python train.py --num_hidden_layers=9 --hidden_size=128 --n_experts=32 --experts_per_token=3 --d_expert=64 --d_shared_expert=64 --hidden_act="swiglu" --moe_layers=[2, 3, 4, 5, 6, 7, 8] --router_score="sigmoid" --normalize_top_k=true --routed_scale=1.0 --balance_loss=0.000185 --balance_bias=true --router_bias=true --init_std_router=0.0186 --lr_router=0.0014 --vocab_size=8192 --norm="rmsnorm" --norm_eps=1e-06 --tie_word_embeddings=true --optimizer="soap_variant" --learning_rate=0.0106 --beta1=0.95 --beta2=0.98 --batch_tokens=65536 --max_seq_len=512 --train_tokens=426100000 --max_steps=6502 --dataset="wikipedia_en"
Below are experts of layer 2 (counted from 0) of a mixture-of-experts language model. Rows are named router (the router's row for the expert), gate (a neuron's input weights, with its number), up (a neuron's input weights, with its number), down (a neuron's output weights, with its number) and show model dimensions 0-127. Each number is 500 + 40 x the weight over its row's rms, rounded and kept within 0 to 999. Numbers have three digits each.
Before each expert's rows: "comes after" lists some tokens at least twice as common just before its tokens as in all text; "comes before" lists some tokens at least twice as common just after its tokens as in all text. This comes from a sample of Wikipedia text that the model never trained on. Tokens count by the router's weight.

# expert 26
comes after: "|", " ", ")", "0 ", ") ", "% "
comes before: "\n", "- ", "| ", "\n\n", " ", "0 "
router:462481514512519563473458510552411536473537509452514502470460562455473515483584503528522497526549508569465418514501509492419420596463526529410534511505546437495526528584505477553529495411456467503516566428550532516526476505493526520445497563499500510521502475514490507545522520480505523429457500489478539535527513474474506506480504454485488539440441507610496574431495458447496506501530
gate9:454583530576500529456508513501483532500512522475497495535480580533525524446537465465567547481565554540484496466508505465501473498492473572507551513487511492476469508476484522389512456541449479456604494556498463475585489531454559485461452543502589436545456550490564522519556473514511510514511538542559505537462444493429448495512507500484524466465558467468575423489520529478492570515547
up9:450519534488444507514470503535562523502477567504506500525510547463489448439577582559505529507542515559485415554501498485535467579450469468458490525430453476509571511523479442504491534503483563427543520577497547479536560519452570483508378477519393464456516490463539508435470467485462477535503509506522471485486494491433493512517438470507429512508494512539498444500434553509487516469518
down9:491481575498473537450515514519445506490480495454504530519499525499520514539499440524507510507534449542572518559474473519456406436456456436531581439545498557485474519440482553493551458551423530482422546436454536521506435545427509543509558587483502462454454577547555449518538521531506541546504494563454520533508475500581530497481515547489500492552471506462507515496505490467409494506519
gate10:462551445490481542468498544478564500488494496436525475475486500452403487566571517509531560486522521535480500607527503484488512469525524528488534521546533572490507524533475522494484459448459516564497554420549534554547451511438501488550591495594522472546437514547474541574477511438532544462416561512527451492547499495499512481480506519491533515553502490439513552446457491487477480473586
up10:482448532499478510473454450473598519506467528533531439515495525460551460589486475522487529471466528490558432576502473525479457500492516493486536442485515490516556504463482505492544521504575496574501446495557509542493441457426483458479570482508505535523561489510439486518508451530591492512453486387496488455475502578544444474556519470498555535604505535481420442438519509491504511535492
down10:468553436471481454559441545535398456478447474444509492458531462525421475528478528515503586543595450465489525465526443468469542469528486504471525466488540532496433532490451492505511512473465531476520534472587524503532551486524525500502458518508500506455468519515516480488568591469475525506401543548519520569447561510458479500492526600523454553474511518468527531561437476454540485514526
gate11:517514430430506447520537484474507487518572615519525444523445512544525491474527459521517533517454494424473507470443507513476461515495520491460501473479506511502491471506602537541476518526502465516472542475531497495453553398532510438506566485465492472541576382498434447505502577462462468481466523514557513547457437515542463473485439508470533544434484492559496496471455483511548480437568
up11:430469463513478499496509551499505498503470518511490523482529450515559491585454535447424524466468581467511404457414506513521544556505459445460556548486495510435489534483503490517459454484456548522461562543566532480512540509527504572570521507501549497491578471487571574445501485468538471483460498544463543431473509519506464528486471500469459475448490529563486536480569492507409442573484
down11:485462479460485499496455515569557470510402466457504494494478540516458476521517578501485516486507448487511467415535468475462537418501593506534486543507589443518581440431527506462484468470492480474483482527435437484522436489515395543527445404497492537502522496502537461478486513495414466473473483509518537454485547488547547493483435494493518486482547472543564484465512511520527426580472
gate12:519454439466550523515518600506523494446542470508513448453521531542470533518544507486508380557563539475509421470508522472504504498479469480506474436488515592529450522519513519488540462461475468489491499415506542546419492513481539411524514508493516492500545515526384545467464465516494520475395501465463547512496459479528514571468585453466534522480522455501515468490509453545555530559506
up12:535460469547564492494477532507526494530496488518483451484517548529453489527505534568499507518556492430527415492546536430516513534489467517427491489501490543560522546517463523477494510372482497522549436421468508528480485520496469507501505529501546491450497565534502531448438542545470517533417526455486523508553416511482550589437595484536520568551495514529489541518530494452583542501432
down12:488491446502529535515499501592527527475559470522505514438462471485445569504495536499494543533510444561526525470502497438494497547484482461538584534511528576541543464446545403514545490465497536542537486522497452546433522501482498512425539451390482498526468442457469478401481498440548536465537520480508489476509485517507507463443449474510518493503455548434473534577584478484523480583474
gate13:459497464542498528505451554489534520452538524558536608534501506489518482482560466501535512505518506522554530414481522546534515455524551493455526528445442456556441601504476495576501452490477492463545488503474484456527525462531454548518558491531477494501499495470521523514500570428455461475477595445423478461502506552527506437477409511563500538543502541497458557512485546474474605529479
up13:459524528526513531548489496487478545551508502534496501480512525563524503535431405582455505497445470452519516539553593492512528525547475468488576512510468505494501542482462452464503478478466449462498510505553452418511515524492535450478500485532518503506466417622524570514505492516550495524539593439498428516518508501452540553534560530514479491456539537392457469463536517436495567489471
down13:535489560459496493425462556477526561432487463476489439520511476476474565485550555530547522530544505479487467538465466450522502419487510507533481505507539463483463507515448470497514511531552537532541507472481561532540518399511464506513551483538488487515508563469557534489595556512429485509469430508462535447498493491572479475494558410423497571508445467585529485490493560488423466537559
gate14:459485510454503528543515510528477562550570456462507503566505467445485527453518480574539489512525501505463417512499485489573409563526463452538550475564511571484518473542473528433546469556448488461550529554498427456568454467474481527510528544506503465528407526477599486558556466491462474456529461484533484469482475430471466550488525512502484445522535546538519475527515476517487440570464
up14:529510467591431573495442528483558503516455545549431519508536514503589456547474498514530506487490507546483479476569436531530483492486499510545429516534587456569488475487411435437504532502476489500474480517540456507444492479504437447501451552526500460449504467558529430440559504411529515500468489418426519429511487499505476534511473532544495512519487591524529507555486519496535473517499
down14:435502495464525513456536482545530491571526429488510465527471525526545538524465516518465462511518513338470448514489575483474433505453561505498633468506519582483526493512516561480515513473483532436560495467411486509557551504503456496566513519524508512490487459482475457513446489544460487489525472473609482486507508499452536514507502529454486526471556434530527523515504496521459504478407
gate15:492534426495461507478473592508423517474566517526474571476551537499492497499541421547508509577450543425484505481593427486486503451584489504478439525500481441543533461545572529434534481437473458495514476507484504536502454511430550562451487511482481508546532539467503571469496445513498516513580566501503455470443504465512487532479503474479543488517519590540499541538540504470498541447458
up15:430430523440502557506502401548427477527456513473522480491465436573473481492506514472552431401529550529466491523508457556534564458433509474527451451495504509478528480470531448516437520474472499493506412519532567495483513446487510551452516568530526509452517428471496484439474470513596513478505464498499466568515522400492467490487451497491523565442487435484529483508514500460474503553513
down15:512557517464532414461405579540496547510552531496492553514473486449522532463545518492494528587499471538466544491476446521494428519437541474534494506485515410527487566507522505519573474454510452479462481551475461564547481588487548531532579420498557581521537478496477435518478479490431449477538495549491546537463551549527508500433511510511459484506452532470480512476524509517533429516490
gate16:478563441530522480490540476512454484466434449571498452523451620493474485435467514473528553535588490531510477510568518485508488457455560522467508485470471468506522548462449530409447507493443544511537525489509537469457476505517534567467466483447553522470438484561498534562553510510523499517438527510533491504542480476484430582517501554452521541505463481554514584452565530501457473490431
up16:513510550582480475557443439504487469437529568543419531507488532479542508535503550546350509495448471517561532434536497438502513548481494523483425554493508528530471515563508486492546524522441522528471430478461450521496484466502535447509523504512459505491508496485512471584472412517521453484409481542454465561472517475475497537536510463471527538451543432443488540472504466442485489538522
down16:475402501525542475467455449547503508548440518517472571446553523499554457514488477548551526427477495484448520444509508553411523511444493466500507505529528480499559531483478501435464430509435491517538483501488555499466520456409440573513572479603570489438487498537498448502537570463457480505496569500534463481497468447479530470424494515478420476495502492485524472452509530497539437486519
gate17:502488521496448563402503466525516493411518520502539533476580521465510414526526517456516497583509465464448494513516474518453508501480564517478524513509521523480469551498521596485559507551542502526600480494509454507489508568543577493538453539497494508469473447448495437493505525495479490474473421528459519548486498531451476595498590535549624485483484539485515489507525537520520473419492
up17:502523408553519505508549469496458468501543486474524507484519520528471407499489500468486516546517460573571487558462498482498474529470509466486488575546503480467451549512503443461420522497490506539388539522505480491493543486539499454509540521406560500463506527452491417478415498526532485512461474534494519502559467556610428503476558484552502525462502477445544481501424461571513517424510
down17:551539571458516454495492511475490522417454457452507489542515444455544452473641481523522473495492549483566476512479507459529500500499443514504492471507564482465486444548510533467451557463554533463481518467478476473505502561475459484473455483576534456466516545438420560504461459472485502453550383502481586496418521482485489446517447508559542439480525514495475524515530530531466539471486
gate18:487490590484496490529536469490389505536544530479550477542496495569501485521538540492513568575512481465498531577465501411534441553422512452518548513526523521512504465536504530493466487546452499460532483531533481450501542410553550505550535517494482483504451562522475373517465542501517532512506517457428474507505480531484533570453484470523444513484497558587525527460461523437502468471441
up18:545536520482443563540491539476501545490572455477505512564535473532460439522562493539422514511400422531430508526487544533477503507499525534514549548463484546427481464471412554572475521492474460439500437522505516531548480478520527543458501576590441488526515545575479476544484529564482493494458491477425541491495562495493481531453471472464568476476520496461439491472516519462454501466464
down18:501473448489514411596506485562543522559461517552537447380524449441473466504554446491501483459473460515526518465563494511476530511436505522448473464511532524521538532533524458543483525524525473541568545528499505508539509567449525528560510418452506493520446499497528547521528479522459525559443488545522524448507573446531422428532496487480541479534535558487473481538523467514564498416518
gate19:524426476452518548521581529452543472536463464447464521479454513492475495482517481513486537512439517431410490491501452533453530512486522503475589492485540549512499512513511511580521460484485473494475545442503556495535526557464553540555480511488430479515491463508511472478481428627499504551421479458572551513452572527507406519483455494450558532503541463508529515464464557480503500411494
up19:470550500520458538527528578493500501488466489536470497549509535541569488485524454609542538570491448503416485489559517486481481459532522528536501466500485505549486488498460505508446467445464472479582494540555520495524420500504583543471450505476513497510401463481536496507487473492480503622428495440578454540533511509487525507548552480446532559558498490529484538430521560466507440485443
down19:502502520568589529492467568524517553492498511477548482430529433522512573512502540508497408526489506503484455515501455458517467476555434502494499487504489526471562424530517520434520476568603468554515460518464441430502524450476418515483524494461476572492594578498540479499545480501531573441545461489481522491524522492418463531436510464521503486459473544531494522538549510485455433510512
gate20:439478495511449500481485548601466485510506418497518535551520521480558501481496495544470496435521501476557511498469497484477487511464466529477417500501523395508478458533463546564529504473505426554481481483512511476502448479455537604455525460478497484540496423562596526509521529474461531485489449457558387506484482470493489534456452498524471466483464480517525501403516500441441574560537
up20:546455490481523470483451413508511472502527550589453473451494482492467503530512517501578532515471447523490579568504508533523539421522464516398555452454438534513461561409495476518454515562498537518467511474529440576443515481481408505522488475574400480487488467514515488467507518527496582489575514513497474468447495517484526491537507479479495466507467491510482502549533568576534552487465
down20:564546520462454581482526547497517454494531496492537480510545487458547575451475514546479436491438472491465468573456528466478498525521443535499506528545507563480451485512540481511473490549482468612459494525466497477491510538539486581479516520448509472504497458539562487432564510518456473458515439526539476490505465475433465580506481484491439433554436409461512448462503569469520464569439
gate21:445463507472546453451484491532460496499505489522527524533564475428503465528580509508440431468540452540474518580561554494494478524521568544407592485504473491484443512493527592513519389518461536473576570497546477478469521503503525501516411526495508457470554503529525510475552562495482514498493511533425573536483441566459493522486489510449499475518486465517495510440487504552438495446533
up21:443537387447528496562508462530515536505498510537498566488524482510581499449477512483420469532389484480504490468539513469474447477482508487499458506472513517494543531484504466482475543487442515553465516525434437494387523446489498496505520502476573539468486596524525518485482519486475519562530454541494491464502501499458449501472473515452438512458470551463405415560536490595472488509441
down21:555489494568465479430429541524486509555537442504443430485504516563476453546464483539576564488596553517531500418536502528504545491468505517466523485561516460570514416491523519498542475490512549513530472474512497489598494512580531545499523474526461496508481479471506523504500497522471423520498514413398514527490475508537496454509515527571541486490494492568522556435463489402467489517532
gate22:491455519517545501546481487533430532515471456529438529481541482501507579566522505508476563513513568554378539441455508495465486500495519556500493509477497576469529479547580455505441483485388562545483511454463419472493586463492497549537484461476567563532492497530477539482588502464556513508504471482494457550542438520539489470482472481424543487453512520428508444510494499486507525497508
up22:481433547487480468466502543434499505551483499529506504519523513487483526522481469533489540598526525511524478468438516478490473492499489494424480491455541541530525524463565555506524463505510490597568432506509497440429487526441501469512551438513487555541470498515495524463587511468454581550511519457541469427417550489439575530461553569507521501543427493558455517496450584515519526480562
down22:552559544412542530513534496498507479487478507580441510546486558487530442537549491440515592576513532541533504512474451508496478547592512550459470536481497466485437486514494492456546490553430481497473504537511483426557462514487505422428411455479485471479472517546456521540483477428597511470476497627481511511471502484534449496554476508506535489579487520474533530512496461512485499500506
gate23:522525501419538593487500517520530446410542452480486516522466447468474533538478545432464463516528499465502614394556567569522442471434519483584469474483477537473486498490515449507490447511459499518552487483561574468524564483429510506507481539566519517505529509505484526556498485460529426448566509502507488565575522489458519486494478548533486462508554460522528490500500447503498563499522
up23:489504499503377529494500567487495527535495516500494578403469436509428469526530502522521552455443553442507478530499519557501453458520480577439550549551495477541490475523494418537437475495519549509542517511411520525496525514499534557523539531578520510498602501504532511502530535475544530526563555444457572447545508530463517533510473535538440469525450490478520453492517461506528478568482
down23:512446528533542484466493507494518487601515545497508507546499501501479472466502535524505490484441454523485461510492482412467494574495539388481562464457427584500440521451530490537463405503407517529475448537507456538541507502556485515503497448491522470530412452464516526498421458518437465490549561525530499418486449532507509503453538446471564461549470511548490457510433502491515500491446
gate24:512504413526472503557451417404462499508511543521456424502494423504540452549483503506564425449502458513494435498556555556548494516521503521524537518599509468492506459516479450494444456462433470509377499510458459462485523497495496512492562523560514513483483470418436513518485499487453472514486457505483519526519535542451508465530512546492421512486537463512535465535416529458563469506531
up24:498515532413444531511449557555534551465476494505516498507529530509457507448516448490491515561572515511480545447580519506537471558449556520421508436514484509494496510449549452570490548515518503475470476495437459520494522493475541573528527517548470434464528508483498512547570447493511476465486491456423475524437544582473502566412432441544489490504534546506480415553466506421520504528471
down24:502500462487535564523483478458503467437457472472490525499469538418480488516564512487471508479636506514446472457485477551545525469466500534553501496467492424478439434533512485492422451429534520466511548517583495494434506507513464533555476584433494504537506495523541468535587454505530487452483500464405560465522483454399523514476521443477477454509456557526490459496492458495511498474544
gate25:493505518555499497605477438533528538516492504433545477464463438530471485518510496477461418495462451520450490500529575463421492527440510503493507474496535510564542514480541498531538462444456562586541661493515541493403522468478456571497504525446408453520460491511455525525482448450516472477508512501509494542466521481530452547506476489499493580514493460488497523513490495513524509575529
up25:482522527451454522567453555562462515522490536537434501564445480438525453573445521511492468446481489521493508463421499469469498507440434500528426502497465485556433520475449439433531475469525496500549397457462486503488441532500494493535532466494602522516470493470568497470478509486556556453494502473483542420495554460475429486502519479470470439482523437489465507560476483533434538557485
down25:511492459499422478506509464519498514473509526457584527499527445531546450504434443501514473514535518537515533484542521482580504476424395545546492497445435513562457485502548468506497477471520538506510537491532516542398539530465435533456426489409421464498490470532488397477525501431564496483486472546454554502490463600540484453472516488528527538556522527461502475481468502469540509520466
gate26:504446512439534504481486380526480563498512560521540519469451523472499478446487458499535486496422549547514448487498577522482515542484516417464511475535482490484466558556489481549523503487532487629497467504510502505514517469578520574483474527499532537499481518534397539547524543484501457553503482483505555458425477401535457521505508525433466475479482465547534486525554501466506393512498
up26:522494551489501453504433484458496508521479521521485497496570484493502547522491413537515521528525463515445423536439484433503451552530507440489500466549467473558487466581467494551491502479491523488524539467483541462560460436567430469457530553471551489428479592525506567529475579470450524472521515478506518490502562490607510498398462530503456499509464542570516538426490464497450498459526
down26:501444428493487490507474561509506457521479532415423493580474562498470506473501502455501495468517535534534469443501490469483443461444554459542510492577544535478531479483550535596572511487541567495450477482555514541580485525494547495456522437574493464487504488542491445466499395502479505451494514522500509549499595553518515501524455575585478489495539514432478539546522475531528480507446
gate27:533522524450470567551503515526482466445559540511579522455494529515553462575494501455530459553444586508551499452524565496445555564527554552486538483500493499442524497529395494437465481455523474535470536462430501486535490443464487455502473498475557439468527549495487502469481481519538480374547498454487459534424451517463525465428479484514459519502486459502466536560524452519513522488458
up27:484483549568485455416426492463475509444526535625517473599480496481508464542518574556429462484496450485514482525535487480558449491547529454528475494463505501508536462533531540558465498541502573441502498492476563539495494533467530563503476487558527539534516532508565459585503433485505501529459534510455483487535592580510516503519466491497529530487519497483548410468511578517457477517505
down27:478501449601510477495540459506523584470596505494510486557470519507462594539512516476458555468500488482488511497483556525513510530547553510506499512469532420518589469498391497559498482487522523488530517482535492441456503479543513503451482508543495547565581476555538520461537491487445606455481527497521504501574469436544549462499505510491531535539448534497513488453529501534450418530584
gate28:437533507546508554483503491437528530506494508450473464545560527457473510496486439475549482456554467515532528563497473594462456515514460577502479544486456477544473469470504461430504453602576479532505539460540495494478537434484454496521509522479519502469528453497509561471507533440513488489544560594493575538554498507527526494500492489475476505410449480543517471529447504593453516606451
up28:481527501464497468412459534484485518522522569454492413438474433491504507517579473539448504477488488466454506520515493533485494523493472505502476488513464519588461468505515481482480544510509465456493472553516538407499422547477539444505513547522462480530527521454462526464569466516571484572550541591500485526505441428495419574535493508538509537491436507533567435445483487509435519572568
down28:497472459546474424498525516540480368450476455475503503532519492505439522478481491510582524492547428519526522485533494507531428484465545537484485494440454534513519532533501577453574461473534500601456534574454512498575445516511533476500463495473511510533556450476519503482556529543511443536480482442494504502466521531423544467447488452444498518487596445549526511517506485565476464434539
gate29:472480460473500567531511433400454497585536481498470516476528551573516500530497531524532467459470474464527514551485497438455550493517527489496500472511488561498486522509475560503464506496482564460518472468588562496527371511558452519502496463523508497525496491488538430625499472438433548505496518513426506495513486461551542458490555578548581534501516544510529521482458546497498467440525
up29:502497501529495504512502425518504525549560459549476482477496462494513527520416517518523519457410524561420495464551496564521455519492511492444510530513514524540573492448524537533522425548500469511488475538434538504416520455541583479508474536539553458526488512550441518550516413542554514477525554471497538529539460478477447534465415486446475487476436492481509611556555506508550541498554
down29:525469484555494563532505559490479534571447545469517522518513576561447548561546521454531495461450479515564472502468472429395539496573506424491572504536442596472476536496495515480523537561438536472478514481519517471534483533485511517485523540491489545539478468526491494553486447471437465504477522562494492513443481498488529490541516572536505442524414481546467526437515602499560473519524
gate30:468508464518569497499522556513452515471468439498540504506498520414552470486592534489504506506408599471442473514538556440492467543447510511482563505465577475437494522516504523573457522433484466477455482504429509479505492452555590481455471549492472511552452511505508487474477480455473513520501462501523538483453554554492567440482457457532534575501509542500461473538510569546579446498539
up30:505490562435529618574573499486428473552465510498559425538509511419546519510559501508474483500471615512456453445534418507507506539417535455465510474561560523472535465501496500473486489501520494515518490487460551477446491455539535465463455552501497523510452556432467474501486505504520513539480427492565499474502543495474459493556400433486530550483512523514512464551502495487532454525504
down30:441401442536498523536501550524534478502470519397518541546583453445533506498490495462556462481466448571477494537494511487500440544495488562519579516470484543533527522437505556494558522473522473429479514502512555531474552436452437475500550527446533486510530483494511509439483406496514501477496544560573509496553465484486480545466455489490456525533441543490499534478593516563440447516475
gate31:545463506505493458574422402513474481503514484543586494458500540493420496494509524530442491522520491556415445542486461495524497507491473553413549457501499501557522565532478445474514534516592546456521475471485485572473510546563507488442542483504487505401581472495533488452469567497514506452534484450573480512485529515533557557540543448550427510472500446533521488524537508495532493522479
up31:417545484473491512502506599483469501496540534577469488485513507518526522549504463539466435514519504505508471446511500501550529478507557544541508523442505501467471493508585523513541552493463552479495473534441464477448458482441455482518425481553518518513507541432480456588501431481511461481485451470520494482466405516589498444489458503481573603463490550518447405475476456536469500488425
down31:560476528467486566526475467488491471531505496434523622540472518494445466498453505499564549503512435533546560503484472567406519530519435535422542579555476512526496508504424531484502393430555544519469533554469511516476534521555487499514534503492468463459533475459499522470480561541486501462516449487434518480532559560471534502485509487547449451476519488453422509504518500489537540427527
gate32:471503460535469512512466532482515463450499511520532454519495522412393456477502529481532511570497555539529472515467492512567447485520492507506458599456478578502556446509555469570507553495528475523509518513459509446428570535484564529466465535485480540566500584473529478495554479489501502487513493512578543471482526518520519461460519438401590497424507455435499506518548562535539509483468
up32:508495559471495562460504542509376518494518554577544460541560460566530490507531568502488525525552493490521508558528518479421498502520460475458451433503496456518471517469419546525485523474455516492522461472545543568482530441494509502463491453513480429514512418505543443446571486510487503514498508520532520484561504450393518525506497507464515586484492453605464511441562500464470542499489
down32:492447476481428469551510524537456490503581503476440476504557468529538510476457418531546544517561475460545441556528543492465579491476525570482505495490544433509493469490432505468497531490448508486573514414553542507513511527485540524511399517524453522488454453512510421460463505536475517440506481484466423467482476531471461469491560529458488617464482516554471477563456492493485537560518
gate33:529523477553506522616478562531506485468528489519511504484439535437474464492574497531537475532557538525531456462493427486512437492527512566421548573550525493511546502523493464509545470486554483497451484540438445556489504551542517427427476509527533535393479482489489520617474515487532490536490434504446572520492490496558552543506534478516518508470455490510519534474569506483513482586493
up33:496432489503502555486462467526592458448463533508548491533532480527489523492507458438493488539510427600492477576548494478505524560458516484497507414499493488494496508487509512492522542493420577465562488492538465499509559524515504535528486539527416440622511539426519421505524482514500478484533600520517471467507437476480533533504559582519453512523504477568555534507445532540453529500505
down33:515532469536490465506553520444465543492539556471479439435508528428478533471553454496480483483468543458489477471478473485564490505553583486435543523508586529432432523473510473531516527533558482564452481502467477583560408470536523537452507473501503523441500542528502587532491570522518484494541516518529503514543541536535483501439478475530602427548459484493532484568535484465558448516464
gate34:528550480493461507425464459496465490458499458485534524439543495461480575548561596521545559501566533449464492511492477528500534495451533500484517425400504434484469500503452472417498501480476458481514518489510543500528564408503535491467542539442503549540490464499575486482477500455549507495409469430553517462530514495455474513474536530493479537466534525495436448513478458580541568568530
up34:519452475496491525510414485478467492523535489395442497479513482561516531466495468522502457470543490467519527534500486491493583482490468472464437446537489483412498515492439347485478495527519513511525489388475455483551435497468482506629524438543530526497495491498469509515505552528496517468500494454524523555500511510463539552522517477477462430531439442547486566503556582506484468525491
down34:441507428513557426466484523493513473528533521571465509425496480456456517533462543480510432443474488409518509489484515498530503451517508501509496497569577474449472508477479462484474483569550517442458437459468467430503529504394496525494543519446520459499502468551506475468453477416523506525482545425467537447469546431559525430486479581548488538488531454508455519513524492485483403469495
gate35:459401560456477481511414498513462597516517521417475548530511500524493507469527527552517463478507499562407418511555589479430488490466534510508506505574518457501491449435452529532497512454411540515468541549469480484486469498455462508501556526518455553514468433565466550491539516489637522440503487427533465531466479502520480509496487499454496538487482478515502466490479489525513530517492
up35:599533527538501542506545469537441496462470571558541511486517498484451502438448488500472513475472421479500437448511476484510487438490506457517508474477450517541519398523494541460538550501602493513531478491526550482466478514480531476458467452440504493509504543480409449470452469521483583440571543510432537482482465563559451499473467538464543519464465516495566499559475423525499551476553
down35:428488474472510480492463524508509543501525448394504500551519487486481508496536537497526549474501492588469353561455507510489501528445497480535518487561442499513522453515505450444442496444475510511497523514523507486481498430403466440531481500528492504545491452455470535513511528467531492529475440504471505513521475451445467565468432361484486529434547543579497556457519470508468531534520
gate36:453488475500472455565491590544459569498521460461416454478494447462469525522473548534503458471466406507492520510502522509546471541521552561522460521470551521523543435551525502525522594475434474486431518452517507544537539450491486503520542538505454492543517451557530522499549483509505497412548518532435488514536504541510528482451574437497509603464457462569466510468438562492522523471509
up36:525589472487475598578458571455504539513495504518470458493574494530523398495467532478445516528491459540445488543490508532474498505516451411462539522485482533514565405489592568445501475563513484456487447481494506424473523514565535451474497484428530478438467487489473569551519561521506510591518529545501486516502457503501441489458511492523483537484555537500485521500479563514536533534487
down36:470459491548482458482507449540491503457503459525573485538489528497509525499549474461522622478461564463509495482535465495587524461481534550584520547465544567487513509467422495499443521477463532561511568525518497500521564437500482484499546540585448546514540540480576532478465517499490465460488524512507503401519506539495491561476413490515592515506518494518435476527519519438480565464434
gate37:507478461510482495523542458584542486522510493483507441464474519574452478455540419485520481488515503527503486452526490566495512528518573495428495561499511483458500468632571441474479528419497549512532470504551509478434503463441435475504480550601483492555485427529543501538472510486472499417504457443463539455548499435469562484505538465501475595489539501464496435496531481508506514480471
up37:515452545459430507473454519432476503460567489457518534510581460401538457505466540497517443514463550528489564524531491457528492546517508561473540499560421537530505505425418496459521488566470534418476504492450496456472538531470483565563474459557543487413506513495445485565539475494539498548507509540455528549533452538516507536527482514466466477432447504529487575468450486475542481542501
down37:514501547480553590509552417535455433512538457588468520500446475595477470487492469496432498438507465568540503535462487560518554430569475477510457472445508477482523499530528507493541495486495430534486499535534493494445432501491535459447525479450458538561477422542524510496491505534485513472478480485498450505534521407423497412474533453547505550553494513490523410483509487483507521431483
gate38:534480520461555464536437493479422500475516565500533500480526461530497501559494450526530476494428576460548588489503520527471464539451542470418517517577490518539506490480556504544568492506508462545513550490561466480514518461468519483415485465481455493514459455469522485540442539539585525515421551529487531530462498422463470504412524442462572472511483478539478483492510602448492494537451
up38:488485517506450456588587472537553506517522468477552522470438499503470504455473582568518497486554506507485527472463452446454557458476483548491510515470461493519487507537502502530494530404430436454516584506482493529497506516433472495590438531496552562469412532568498474518521528539465469526546535525444494501504455510545495516540474511539416539532489505480599499519481518559598507511512
down38:472495464463476465461477516549489504479481535542489488514442502480494500536503595507473601501480527553468480534447397445484519475450512478547440500443514464507408544518552490629546553528454520495484523555503520511466502405510516492447481452481489522458468528428479472502433487501452501509489478520468523509540562571546512483498484504526507501551403496442493508543579557476552555481515
gate39:490492503568487576472455538524484533431485380445541545434458482473553532493503501486515519499471487502485504517535524454470429459496502472524527522524539536539543475525431523475520517406493452484482535494560479573506521555481467540553492496483445489482433482473513556520549493496636447487516505505495532527537573511533532457485536447519452557512486454460471509517452431445560425537460
up39:460518471517611497494399452544464528463533504476517429484560487460452502490573491541502501558545513599426491479494575529550460457545512461532447473542474491489555449519554487484465528503465506453499543465514495476512517516582521470459490507515422473473519525557446502536510533511548415461512553516465553531483481481540514540539421501500531474574524489525512526505493474556473439455418
down39:517505515515519515480528482491551506555553517497536542501508505532513495490468485501476539435480542442504479480490448481483550543507550551474467513508533503437513454490525446510506490674567511509550447487444543490546475450544467535506550483528530476554522511544509474458460483516356490473521465486484436505419519558577480505532508543460534498491428518509490558455529516522484615535502
gate40:535464534458509482510569470543537494479504522492478536512501462427507513448516452510490490478549482548429422455520469501454572506472489526421503590515390490546489484495443437480564489551492545568473515478510534550474513499468526573437475470533507486499559514514588482502562487535497407451573441541522429532514483565552461497433456511488508458481458495498516546453556514489524506534483
up40:456487501537503490490503414436515523561467537542542424507510556477536466471511480527507445520586455515526437507509556516446561483471559554502528499534528493539430484444468571450547503559488487531466516513446542477491428461503589543430528457448498522506477542532519508509503504472495491517532462448526484471515479541504573566551392410502448493403457490507521516455461519496483493467527
down40:530526491503501476439464512571503587522473502498487567515513459589494427530489523503526471566435550502499463521501555553515412492433481556570494509473468585491446584453586462540554444460553507519522489488535499507477494546507510508489481489477469430544511466480493430386511463483505561489526491526511493430533468546489563503424447522495524516528475496531489439509453476478436497532509
gate41:468549486494494526522563498514497502459467510415454504512568469446526468564484570486451481513513564481480460534490459492439510589494561575478486502507574500450508487458544459520513531532510483478448491423565489490527585455496505475551544483569508542573439532464513494580540464421504492450453441515517553476455494473524467489507490443387506537427461527543478543492503485504538477540504
up41:455440487550513478486479485490532512507460435450555439500524526557489505457501429475557495521544415510569524509510511520572501505497520495474466510456416451516450546523471479523524477466500454500511566494496483464525433438466476561407518482501572510504547457543473540514525488524456442508471574466430440467535480491389507534471531525504418526579577438502567509507507457488477487520476
down41:457458494516527526514472416507487467527532530465442544433510557540464484500554504439471496552591496490553517565448494478413496462432431497477445458580530457506502535442465451511464505513463520475521492446500527503497533514505509491585510491555488486513468517491439500570544524423477495393519499541482505442484534386524507498531481499482474554440509524495468573525513461505430549543470
gate42:474432538501584426529501487576516531484408505533471551490494594430445426497520552479520489562469508469486393549548481517574560552521478537487445540450563502461491425500434456501507528510487503528465509500498523526504538419520516498478450465487482490520548472547506530470474491455550513513508453457467451566521508519497487529526471552487521525545522491578471531510536463458478590503550
up42:462564528577483521600473474467484521498495535493477559482537474436489433460490477527511470521490506479605483516468503534523475444504434519487469445567497481580494510513504461488492471521512520524550438473470547480461447557490538595487548493540489579440497531510519558490474488457592449563523547547537563457558544523492504529516434494508516473466537452410523472561480451498539531494469
down42:454469481499541487464532446584535473460434430459501467398496525513472478498493542510552494507481472520428459488530475436481493546581487508563525499496628496428529447502497505514530533521547460507497503507549540431523479408588475480514528567476469524498517498555514534435476472511501429495561535544444493525452503545455559545491485516470496482457558454510458478572518486523451538515489
gate43:480469503482561487548501445519505540541490439442523501449527488404456471426551450461500514591510503519486509458478455482473492533526540525470485498505499497485477581542583559579531508535534485463557540439563514424471487425492522456539520508446467534499470450526486494504474581488443536470502528513511537599518545414469490486475522456512423510489544505567433477536462450449485478498491
up43:493523519499534534465482480516508528508563451456515487452561513476491529428408520569518500461459442416476485474493517503510480515529568520526485477490521441518551485464513502422464484555538458537518548472538534496545544520592489517508463465475590517484448555435505544449444385475512556500527521498535492518462445451552437506426479529457559499427557496523536494481550445530532522499547
down43:525527527565492547520449499489512409559469516486476467528478541592560513574497474442545471560476525536547529503511498556495520501510456510484511481494494502494473522497461516458500499485520496514427471470531442447475391536424468481467586477564391447438564494522473523558605551476505471487446461449505468506469545456508526502495488534576471530540500511475544502448465463550480490516551